{"d_model": 448, "routed_scale": 6.3, "init_std_router": 0.0132, "lr": 0.00251, "train_tokens": 448700000}
Below are experts of layer 9 (counted from 0) of a mixture-of-experts language model. Rows are named router (the router's row for the expert), up (a neuron's input weights, with its number), down (a neuron's output weights, with its number) and show model dimensions 0-223. Each number is 128 + 32 x the weight over its row's rms, rounded and kept within 0 to 255. Numbers have three digits each.
After each expert's rows: a language model's description of what the expert responds to. This comes from a sample of Wikipedia text that the model never trained on.

# expert 13
router:171117096114124101199107110155213079132174065169106053093165074126167111124141111077119173098093188138071175162114140187184115088137162083152159145166142158095111114127142141142178145150108158150160193126103103141125139117140109131153140079141113132138226184128161105154182117109148089123126142102093166153116094137103133109133119097100125108183139167173151137096125147124161097076132034119100117114094155167132039125114163105103122144147163113121090127154096148106106098096112121102128142130087158086103167138098084134117150101087130136168199166095101097127145096212136093088173121175144089166132120127127191091149157093150134175088119139154127084174147112145141143100064
up1:138110165184058147196113142154132176092146065140110136147104107198157079155118155169133143176142114094145171112135132180145124157152127134166131174169186127142111160180172057076150128138147182097148095105138116118135163145120096140061111109132196151095161155104193120188128131168132129118168104151118162141075139127094136116090077126126148164119138135139118165129120144101169093109127091123088122132177193157144129096148104130131123101107153113138095132170098119105134107154114118089112112198152122198084173061131135216121093185145140122120119091116086121150131119144096188159139109120098132159115069143152134072082140121091094174167126157158150121127168144136134110102057
down1:110181061148162082054070124120151116162103165079106121089146150183131117119152163096146155131118113124112133131118132125140120152131129087108093177104141130153142100121100188126109099170095156137151143138135070091177131110176091077075206123140107176114107221111108155112146112188130105086157141120106103153137114128096112128123148113220110098097130163121124089141150120125176105114090151133131128156134144122123081145137157041123097141128115120065103131237144058077105152124107131160106177158119183109141070204129090152100124151149125148159164072180121150142125091141170125145121147168093150108118146152156080125113065198109126175119125096106165058154167152125121094089066
What it handles: Clause and sentence ends. Sentence-final periods, commas and line breaks closing clauses, plus conjunctions starting new clauses such as while, however, because, although.

# expert 20
router:096126209176173185121131203093185091162140113189151132151078089162139076126085086187109185181178130154074061109133128117101099128155131148100150093134146189100114137097132131131100164124134143153132084157114127166143104099103134095094136109092101150088117111110150082143148158150092099099126158140137139148158127129122082116149153139130121138138142129123084135101135155175091161105078159112110124144089082112096117112103101070132126093167114120140150163110151096122090161106138063102176146114125157122081117097156159079084107134087139137124141131155107132135154131130123088101173118093162109090188165136102149088113129121134074117155216153069150065152111116078123163111083
up1:152065093167154095078099154148172079146110178122221086116135074166135112152175082154114127137051164115144074138162139144167133125146125140079131164181112143190130142200154162133065135135187167168130119152133107175141098156127148177150139104140127102139125128131141132109088175173169097170144001131137081141155222077105131160140126091093120089087114124103139106148158094153172179101120177130137130117074149113117092118120115107097050123194113118129154111119075130112121141135108139140148125097107125145205184215076079104110120149079069157129105128107157152123043157086105086165186109140094146135155109145068113121133152192133135098127123137097180140153138126137142126104097
down1:121081106132071178098121091116108128145175117101121157089100096132146096107098179100114151129191131124145121133116157132086150097132070196169157155104091097147114117123145163079127109135145131134110167122145168168111152126081150111077146090115169175080105168086160112127161208132145124157138112157153105117089136127096201081186124182151096109197145111106173133143148161159093092114066083150115151099082147074133187161149123143114093083132088122136172188117121143130171175141093123174105111138112141137148117110136100107158149157153171112134134162124083136090153161105115155148099131114077126021100055157148127130105136172162182149106139121091147125093102103093133119094120
What it handles: Name endings and name tokens. Final pieces of proper names and taxonomic names, plus whole names in tables, such as Wilson, Men-as, Alternanth-era, York.

# expert 30
router:121113165126132101133099130096157089143108153107068063115136095165113176133144139117073097107156164119092164176090147083126154157129152124095083145098178155122113130128135068148093198144096076120124093166119154115098081083122067174178154138069141121122138160123062119086061168107104118163103151126151145061104097141140132086097128130136106089152175134142112149112151131177091160122081092137139104087147118145109107113129150094100119178180174087107190056120170157180114191121110157090180206097144131108136074156169160131168090108133147178162134093088168111114137170104096113099039139090120096122201148149111169102139171060145113146114164074109127090051104137177096141131123
up1:162101124096112149158110110106167150121104131231224107124135157103107151123123144099120135187097170108148084123065099127104116076125097106166143096134148114140155142118136147149101189101135157143154141108134133111078142148128065139162161108096131083102114130108154098138193169081146128099107174136140115130104143095111066113123083126124119124088107069088123132159124131124084155098160104103157119068105100122113158028088136112133109082213166105153123101123143138151101077117180147081135173112166151144137090091140120144127155125110158165154095168106138106119108194118181114180131084129053087096104155059135076140123141139202148130097084119091153167135176107153138139142062
down1:120130143092157121075130111115156210115118112114150152131208112188095066158169108130098135103113153109109136121117043159128134122122141196140110141108111146108102109085133186138132115150157136091125134148204123092136108077109148129091166142120141154168075143158142151174116150103138141130094113063055045104146177131123115102166182120087116123121107122099115150118118175107131093115101110178106091142085193107200064153137097174137069140137121132149168090115111110093073075135100168122111149105113094090112095160116199157112157124124116114114133134056157104110106096144182122143155136191129136117140076105137108105107100152126058206118103071070117176104181161136128146087143
What it handles: Decade digits and quantity words. Zero and inner digits of decades and years, such as 1960s and 2010, plus approximate quantity words such as over, almost, several, half.

# expert 21
router:092088115119139103126120082127131072172115087214177122104139091098090086176096092115144110168149149087109154150179093191173109104078171168074114141169136151142127145150150156120184138135095159059171118172173153180069146091106166103107094162134138150131069149096144070155142090131117119148176117178060095187158081136118124058170151113092123138166137137162095126108158147086104082122101139108121129074161134183136086136135101212133077091125144067115164157102112088137139111090134139065094159065094105125115159139148163160146189109143170143063117127118160109123207151175094141201141108134121162150100114131177126106153127106115133071132121139163117172103111124124188141080174
up1:130099156163135132151083169113085182162107209126108109105025137115175129151153111166126167152139106119157178104103123153125149139152108108112172152153153150149124180119156146086091074087120205147131125127102113079118087091157140154136099125131147060147100142154178110167134102160074121146171145137088181139100099078134117096131164125098106107126161123094120041159063075120100225203102080124155148103161135146135103143133143124166140133169091110098116126106176173146142139147143129156141104151145107100098096063203127110143067104063152159174132173106184105119213109165105126146105114115118144134108110107134150145125147151157164118161116059184113189109180154130122120118178
down1:118122047178196183153135078128126105152066105162129148082115071147121129128104120100113160163104117075122083132123136085146133154141199087153180124125066093110128116101133050137104083150134134066071144099114102157136074120067103097133158065135154125129111131152117091145079101163168092148063101146105160117078147165142110176132170097116141217120122112174088069152132107140114174147070047078146081147137108141140194164129112088082135146193120140151120120125188092085113068118131105153122120118068102125142122147172132131128126168152101135141142142101168086138124078168108089116135167088142119118175134099102171131194152118127157132106148107175113127136209161167136156138153
What it handles: Table separators before numbers. Pipe cells, spaces and signs in sports and election tables just before numbers, such as + and − goal differences, percentages, units.

# expert 16
router:093153144105162157153153180101115142102087086130153133192115056157142174144112093162100073109141154106215113146136106148100164078144208125115143107093147111121143107119132120137153136110080152116105156108113177158068128091158093097165150105111137135150143121135140111157098088079119078110060137069084157167123170123073069096144124172087164097194143170094088211090210128141135133078091113137094175149120167133116148149138132163128153107069135064180119143121099109127096138173116148110110110111125139119109133186085161150170083137154073148095104152106090154105126154137111127124140132175159126115141189157076102124142088073122160094170158149137088126155087159116144143125117
up1:096166121157089157107098085102117116112099118084101133125083104044117125124148110172161048157071098101112118128107132123171106096147144134113118104121158129119167132139103114148122082142120132166120113143179079105165175175127144105151102123140112188085124177155136077143121143112126188123084089111040109146066127137063126121138110159162160125135074159109093068122152149131138153143099177111115079201134170107058139161095145121110125150100174072092097197089158098117143150118153092125192128186114108118164143183116165134087092120135101118082100137091111137106059075138124137092179066107182160097131117146149147173142153135102130141177086134180167109106103134105154064074150
down1:144141106096079118118136131155189161067126143176133147063137123091165091118182105147069093178161124117125111116117106080132105144138146122149132101123128131101097081125119115162132113126129123095069089181035145167127119126073137178040177151103139124124133091092166149129161113190087175096181134179132142180152111175121185197171112100109146109154081116144163086163110110136108167128134106102130120106187165138139103126147098162133139077187118115160161155155128160128115160135171117114134139117098065159111125177144135111058205131143131101144175117163171129191093147127129148158149153160133064143151136171143146062111160098109098144160119156095169157156137125155111111130139
What it handles: Foreign word pieces. Inner pieces of German, Slavic, Hungarian and Scandinavian words and names, such as -kov, -owski, -mann, ö, -wer- in Gemeinschaftskraftwerk.

# expert 9
router:131127194138123104098077101100195166138151190109115111152117074119119075147136117124110098134091179108089153132138122121158112136165126130169111152061144171078115138116148123126092089143123170157144092121089125154195123084110123131087077079154182100099119142164144161123121148140059119148145131150078211126129134072117082078080109113125110179128134099072138145123131116152096177174081174153095129123184106098123078111188137138133153108149162134161123114110108143132116141081113101132181146159170164149117059091119187142168119117136174144106153129162100089097146046117139146108099161150115115109118099166083147106103124150144182062129139125098158104112139160126132151144104
up1:102125134102117137125189109118141111132124180152120058135111123139125101093145179169136142129153121151115129082118221117097118104081141147133100152119120095115134141108105161163124107126195139089163107156141103182152100089164144124114118141155190139164100151078048107187107169102196156148092146084123137148104147068144079153157186135092139135152157124070140107098074126207200171087084111103128121175161186137093130163082130148059064095096193146176143062113160154105085150125107121130101171109103110108146130184147113157110106179114158115139093163149153135132094135067200147139123086114157164096131098150145134077126136166096152176169183152107172160150113129093105081098139
down1:131099073075084163165100134093128077146107172109166148100150130138178157101119181156106151145122154144075129130134118135104157150131107104123190112194139145100195141109138140063096125129190155126110095120140133163162086158161089128103118057144152131128052122069139144114094095083121050143132086105066133101127153105166166095131161163153153130124131127125133091134146140125112144140113152122109094080162106141123119154104181151110161164143158142080135116157143197080129118097173134117144111160139166063135107087130065151133131080095150086179089159091134076099124186111096137157110154123145101133189144126128183170103130069127157146084138157164096109111132145081123170130124
What it handles: Digits in tables and scores. Single digits in sports tables, scores and day numbers of dates, often the second digit, such as 2-2 February, 9–7, 7-4 wins.

# expert 27
router:112150101096154122115136136139146166164147120164111128126120094109134031164154104086107068170073138158140126097174138120141200094064173117154110139141045121078121135155122087119139140151157114084084155155129073096169103094111155117066123140094128136104076111173166107134128085134063110106144155071134107194117192070124160057115154101102140100099184083207133157098166151139092159128099166100106193103121137058121059143135140115109147156160131082115090181118141074098104191163079172099121051061171105138118079126120137117100135137106162112131132138191085131102142094093078146074101129127071105165177141100183136115063120070158138111105192103079113077161164139112155138148157
up1:147127147102113094107119125102103094060120164113092136148139161128089092065147148127165134132125144175144162094121091150110160196077156133151143111201087108132117108135106122130135164088176151142141180107097088122138082118135161174132091188123165065106141173158111118101132114147131076129122106138083058117160164112131180108112106105091092102118083092138162163099084141098168097137206112117130108158148069114095105109253134079087148130170082103132078154130169059081182109112169116095163137153105123091162142117100148128128160151097139102113104156160142152168111137111075153135198126115130166139108134133140195135095150051148169187112144152121148064171154133092056136119165
down1:112185101135148157160153121080119113139111126122111174147189162216188132137126049154157099101117147140087129110086118102112116107106156122102175123130120101145132139105109085102076099063091096170099091105194170130113117125166191073078104114105162113169123179148126117116131103166102121141112169145085121174143149167142114109144173124235128112125108121116105137179072104081142124182107145135086150135147140172165168108079087128117176120119193142143150178151143146122166169102141134152137131081054145108139164078210131137121142085125106105086134129134169131153145181111118143153085092081103118136173117128121091121133123087187155118095081114094192127131096215116162119164155
What it handles: Closing quotes and punctuation. Closing quotation marks ending song or track titles, plus periods, commas, parentheses and pipes that end list entries and names.

# expert 6
router:182103141107178132078138155127142126210161130148129157102078081136122099070135161098161137110149097171116105098133125079157135109131110098132204132095154196128127224148149102172126161160158167118118166142127174124106157151157128159140137129122124179097115144142159147100105152148166130127153113138160137126133121118173125145146079124149143153078088129155095126116168110132141186093123168149170115142157101143137096107143113133156144141073121104075130087129114113096172059127147133123174180173110061108112105150112107116149080140137165137191088128093119159110128065107079122127116156163132177096122169145156164178103147134104146086175148176141120144138078127115141172131115
up1:160116097151089095103146123117095177182090140144069115111171130145127125118161101130172205162086128134103163131095125122043129078120122123092063162100073121151112125086103161190124106136157139071162117158155071094125150112098115109124130112133101094071172114128053134123101122166178158107136158099149156161123141102079164130155132162058108121183119170123042179129096110075148110140138162059113112100151137150148192176212124136081130176120186121089140110179131103143119176144153122161152127196168175175101165167127112189120141160104113109122132148146184106163165105158122090148124153094136235128164123118115090061127142104114096049132139089109108115101148122171163103117136
down1:142137137144161152165156133148154141103115160186182103096130082124151105114087107155156124153116174119142115124113148115121150139177134168161159117109117167116182129160104195143115148173046105134148172137168110126151139137011091132139108084189130116113157141121132118150130100143154133110192133123168123088198121141107147186102162148138121122149151199089123128115184140102167157104089099080084113154099150108161130124136091170095172154145131149091174189115165136172130124130109107129094119175141146099164088079071119161098137063122105117134110076118170127148095105139212146112143073099112167110078124088172091163143159194148139135088128091086147163088148158166119116147131
What it handles: Personal name pieces. Pieces of personal names, especially surname endings and common surnames, such as Smith, Johnson, Ra-im-i, Ele-on-ora, Black-well.

# expert 4
router:089098189115125158139121159089144166145102173160177161087130149177125125184118132121136079121084099133142155142113151101149172112058164156119088095128145075110119174104130173128128129146133134126145148186142172092073111147115137122143132149131156114096173182091155149138141087120090113128107134136077079113158156113159099079183117095123112139083125142105162102079155121110117143167114173153088125102154104193167141132125068113088135155131082064116111132133105097135087144048161123113154096117151177163114131113078096115150130133071140179101098147126172098100085169124176144147136144101088072082142066094138064097031098076153186070090096117132178087163084149180136107138150
up1:078192188129148171144113138188074104159145154161119118170108094178113161098147147094090128133085128085130152067141134096186122122146081122117130065159111099124118163168139121124116116056170119127143122096137195149108110098168102121078082163117106119094095119131141148187129137159103168181119145050140134095093134103146101088163149167136134170114093131065133160124139117108108141124189089086141088114131192139131138136178096116143096133164161156102100095153096102092092134126110103136089110091162116118106113142091127154178164046084172133130135134163121090126116090175135208122144139216195155155122060091148114174091107119126114096140053192176173147073133106098122091131120
down1:142102101091130101160090090122061105110163125074106126105147132177087131086078086148067085127048218153113137097118152091155157138133086158122144101213136089111143081173150152083176190108162146077145125155161157088112098089214111113108177160150137149082135172120118121141104137134146134093088144109160100173115129137164155145102154165180116136140123086156133162114149118144169104099086111141078172073080148153165132154132144107181061084144165132182137143093112105117115122131105171146109122134135101123117189136180158127107127149142130164115127103144110144125104174138095070140166117074123132118142193129098170151119145134167089185106075124100202159150175086106159139122151
What it handles: Digits and units. Digits inside numbers, years and coordinates, especially final digits like 198'8' or 201'0', plus measurement units such as km, kg, million, century.